{"n_layer": 14, "d_model": 256, "n_experts": 128, "experts_per_token": 8, "d_expert": 32, "d_shared_expert": 64, "activation": "swiglu", "moe_layers": [2, 3, 4, 5, 6, 7, 8, 9, 10, 11, 12, 13], "router_score": "softmax", "normalize_top_k": true, "routed_scale": 1.0, "balance_loss": 0.0142, "balance_bias": false, "router_logit_norm": 1.0, "init_std_router": 0.00622, "lr_router": 0.00058, "vocab_size": 2048, "norm": "rmsnorm", "norm_eps": 1e-05, "tie_embeddings": false, "optimizer": "soap_variant", "lr": 0.00342, "beta1": 0.95, "beta2": 0.95, "batch_tokens": [16384, 32768, 49152], "seq_len": 512, "train_tokens": 291500000, "steps": 9169, "dataset": "wikipedia_en"}
Below are experts of layer 10 (counted from 0) of a mixture-of-experts language model. Rows are named router (the router's row for the expert), down (a neuron's output weights, with its number) and show model dimensions 128-255. Each number is 500 + 50 x the weight over its row's rms, rounded and kept within 0 to 999. Numbers have three digits each.
After each expert's rows: a language model's description of what the expert responds to. This comes from a sample of Wikipedia text that the model never trained on.

# expert 48
router:377548513503499529423457422538583548550421441439506402472465427587564524563416439493465600444498513496485427438548501516572439429499539620514477503536536500415496538478582507408446437515463452533498511583447574417487490498438394509469486532539478482527494527571582506453563545498497499441447536590414518479559452408517433457458483558454541527568487513478467582472486492545555481559433
down0:434540515480464441537507556515429537511490502508514492541503533671565470462535508578504407529477511484543568461366519487447551497504611496430538425498462511476453524545560532500482564431477525457538500438492573538497532459478510472491519411514441487490454538439396503557502455488454547519560591455496514506447472605498530541416567451517454513473419442560458472480522522444554575452437
Prepositions and time words opening an adverbial phrase, often after "but" or at sentence start, as in "but by 1627", "After", "In the end".

# expert 45
router:488484405440547543516544604513551495479516568515475611516410556475499551524507413573547574511540530498428492448498516491471630515534533435466547500504594534464469503581532484541484514484461534487597452473576522592490475468500524522540495477584440477460450418598581522487499573542481451458474482390427569523532544426488514586495440551396610477585497512471515584486420507459410562487492
down0:600533510373553469481425550480528353462438573466533490384536509584560486478457492496505521476549453512531504509519479444524508505475583514406476385503504531532482514518521525507497445506506482381372495543509508464497515555515488486595455467509500430504446479574549516475505454472485511511483498461429466482522428561450499501520399457535463502493501461432552555537457550622524426429472
Single capital letters or consonant clusters starting a split word or name, such as C, K, St, Dr, tr, in Venis, Jorge, Steel.

# expert 44
router:440545494515514592696487566539482540446542570594429531485485437451566464440554505529438413649474475538514645532536495508557567566394454477541596561442545563527486516549565473546526517498478543469469491431479515557500443565475542536619528470525506516466416499475445461509520507549475448532553413490538467415462474505437525523485557589480503465470476490530486541517498392441489503457517
down0:466539483516563595500599561432524452544591450438527525506533502526522577536536491534474423466592558527471446457573491454596549484549435522505365456404384449417447554455475663528500514513516550577519494540523554546456499438388482486537518545480551575464503473528524488481487434490464457473507462487569472488479559467532443441515418608476492447488439470449534382517499444524417589552488
Pieces of infobox field labels after a dash, such as Clade, Rank, Place of birth, Builder, plus spaces before following words.

# expert 42
router:430452547526476464440438466444589569560466486463494404495486474457484468602440459515489491453516528545448440480537436561593426401531557561517527547510469479407468581535560472489541496485449503554526557570456523433579529561483516517511474464508411598626473546539543464468494538470540482513491523584430555551473503421433414482479471538440487456535425577542479561453488386597471487485537
down0:514491440523572453432484473540628485506465478463487458395499506498552581488438435525436462426539488404457452499582514436475494470584490565468484565506484471424471524554534504450597560536466479566626490483449496552520398495455474520472471543475556463521509583547539484566541549492603506579484589465507487462591439468545573454510439538578428457588433446507491540487420598551557450522517
Prepositions and "that" completing a preceding noun, adjective, or verb, as in "unique for", "adapt to", "way of", "common for".

# expert 19
router:441506553531435461444471431401559527533413511494536553473454441397515526505489414553482523489488554471449418503489434511446519554497523559574453515450518442538559535569504536539507458486462510575607577572414493495468468511590502428482519527584536548528529545571617558465514463448535451468419591550490500523508462492535578554471406470476622533602438560421453541521442619499528442455567
down0:515532479543541564622561462505412541592491481520458480504496586507459510488490486505490493473590489467479517431643502561487546501504504515524544464530518556522494487531619496466569505496509546490476501478502539468475443419429498520501500503518420540502488580506572500597562439497527480450455569480440507438502492483558451451487577470399588568456454505472448469538504470667477448552468
Line breaks, pipe cells and separator rows in Wikipedia tables, plus heading markers (==, ====), semicolons and sentence-final periods before new lines.

# expert 6
router:543540513459524543447549498520540467562421510444465508503546561463416482463530440503555453395601572516437413453520466453441557531420488406522521555508500524530479412468443445482446427508454490516566510526479508519574472587566447549465526512563511542474558423586470582539544483528444493534424548454488528568566480573473541520501446425543565519535422560460520544439426576525489458522548
down0:442497465505602422451544513567525552521475460479599567485472514465372476539482477520568518509522477465514520387508500492508489537519466513439471424468571453537541429536587506518559472500494441465503475609584526483413541461450510439502480531559531549502511485498467530456548466428465572492557507545644498403502543478506487442573482491325623564565484495503512440516487487513475455604390
Capital letters and closing brackets inside acronyms and codes, usually parenthesised, as in (CBS), ICAO, RTGS, WIMP, ÖBB.

# expert 4
router:584508489493403507545482455484548487508514559558456425453487482598501560568411508510427548426498432537530444441536486497596456484494489562464548546407451552427460588426526474411580490444572497483480538568400489504518534581479457446428531493480447542486430536515548531408547592479518537550522456562419453485513426482483300458444532492508394470499494495460463528425466506571455509456479
down0:515483507508575604511486547449411449457457536524458489428397610491522498516484540546520569534516482440562462444541540519518507575463601488553552525561482448584485547488514495551487470418470436570388444528472436464471511486463533491469506456542582447463536469468478580388569501502527470471542539560505497496550504545582535589617388491497531470525517505517506471533574414525477548538436
Auxiliary and linking verbs and infinitive to after a subject noun or pronoun in biographical prose, such as was, are, had, to.

# expert 14
router:457527506536503435464488417508547536550450465562493509515540379410551530429500418556462481433482512524464432504435436534529568518464569523560460523505531394518566473553536511539510412517468537512571540567603526534490589499587425506485478485540502540453550472561531550422620504485481577455482534457526476521541529468529531460429423436447602477578497523451546528484487567419468467495508
down0:574515488564549537576437535490483567523400464539546517498479471552465463449482454417431549481525503508517488529419489494481504646478456482561577612512497524541457481520545464416544527559536521431585511546543484462510539487552506490500527463413480431422439578506463389356488510553475417457496425384486522505457553487486541579538437439484538544572594502543507521501493501501459592513471
Line breaks, list dashes and table pipes at line ends, plus years like 19 or 18 and suffix pieces such as -ly, -s.

# expert 62
router:473488585493412533449488424510579477506431519493533558414527523478490478529533405510543490402450572413441440533482469549502501557482567446529459492516544406527593560553534520522521475521633534505553494489448564444533529583575550474560539529577573540462557449472549535506545462471535551441476555577555478540529518504544583387568410457501549449555491504469593524427454516487497495451390
down0:418504467491437544466455564520475469469583541498510545578517495493577528458594571428570523473484484434529430541442527547464511518479525483494620451526535512461510497509487414502398474497544457403412425514542530365432465436443525572463464435504471464489441567482461498556450483495505490499531438518575494509521447491538507488532632489528536546512507530511518605428566450531559433518467
Line breaks closing list items or table rows, opening quotes, closing parentheses and dollar signs ending LaTeX formulas.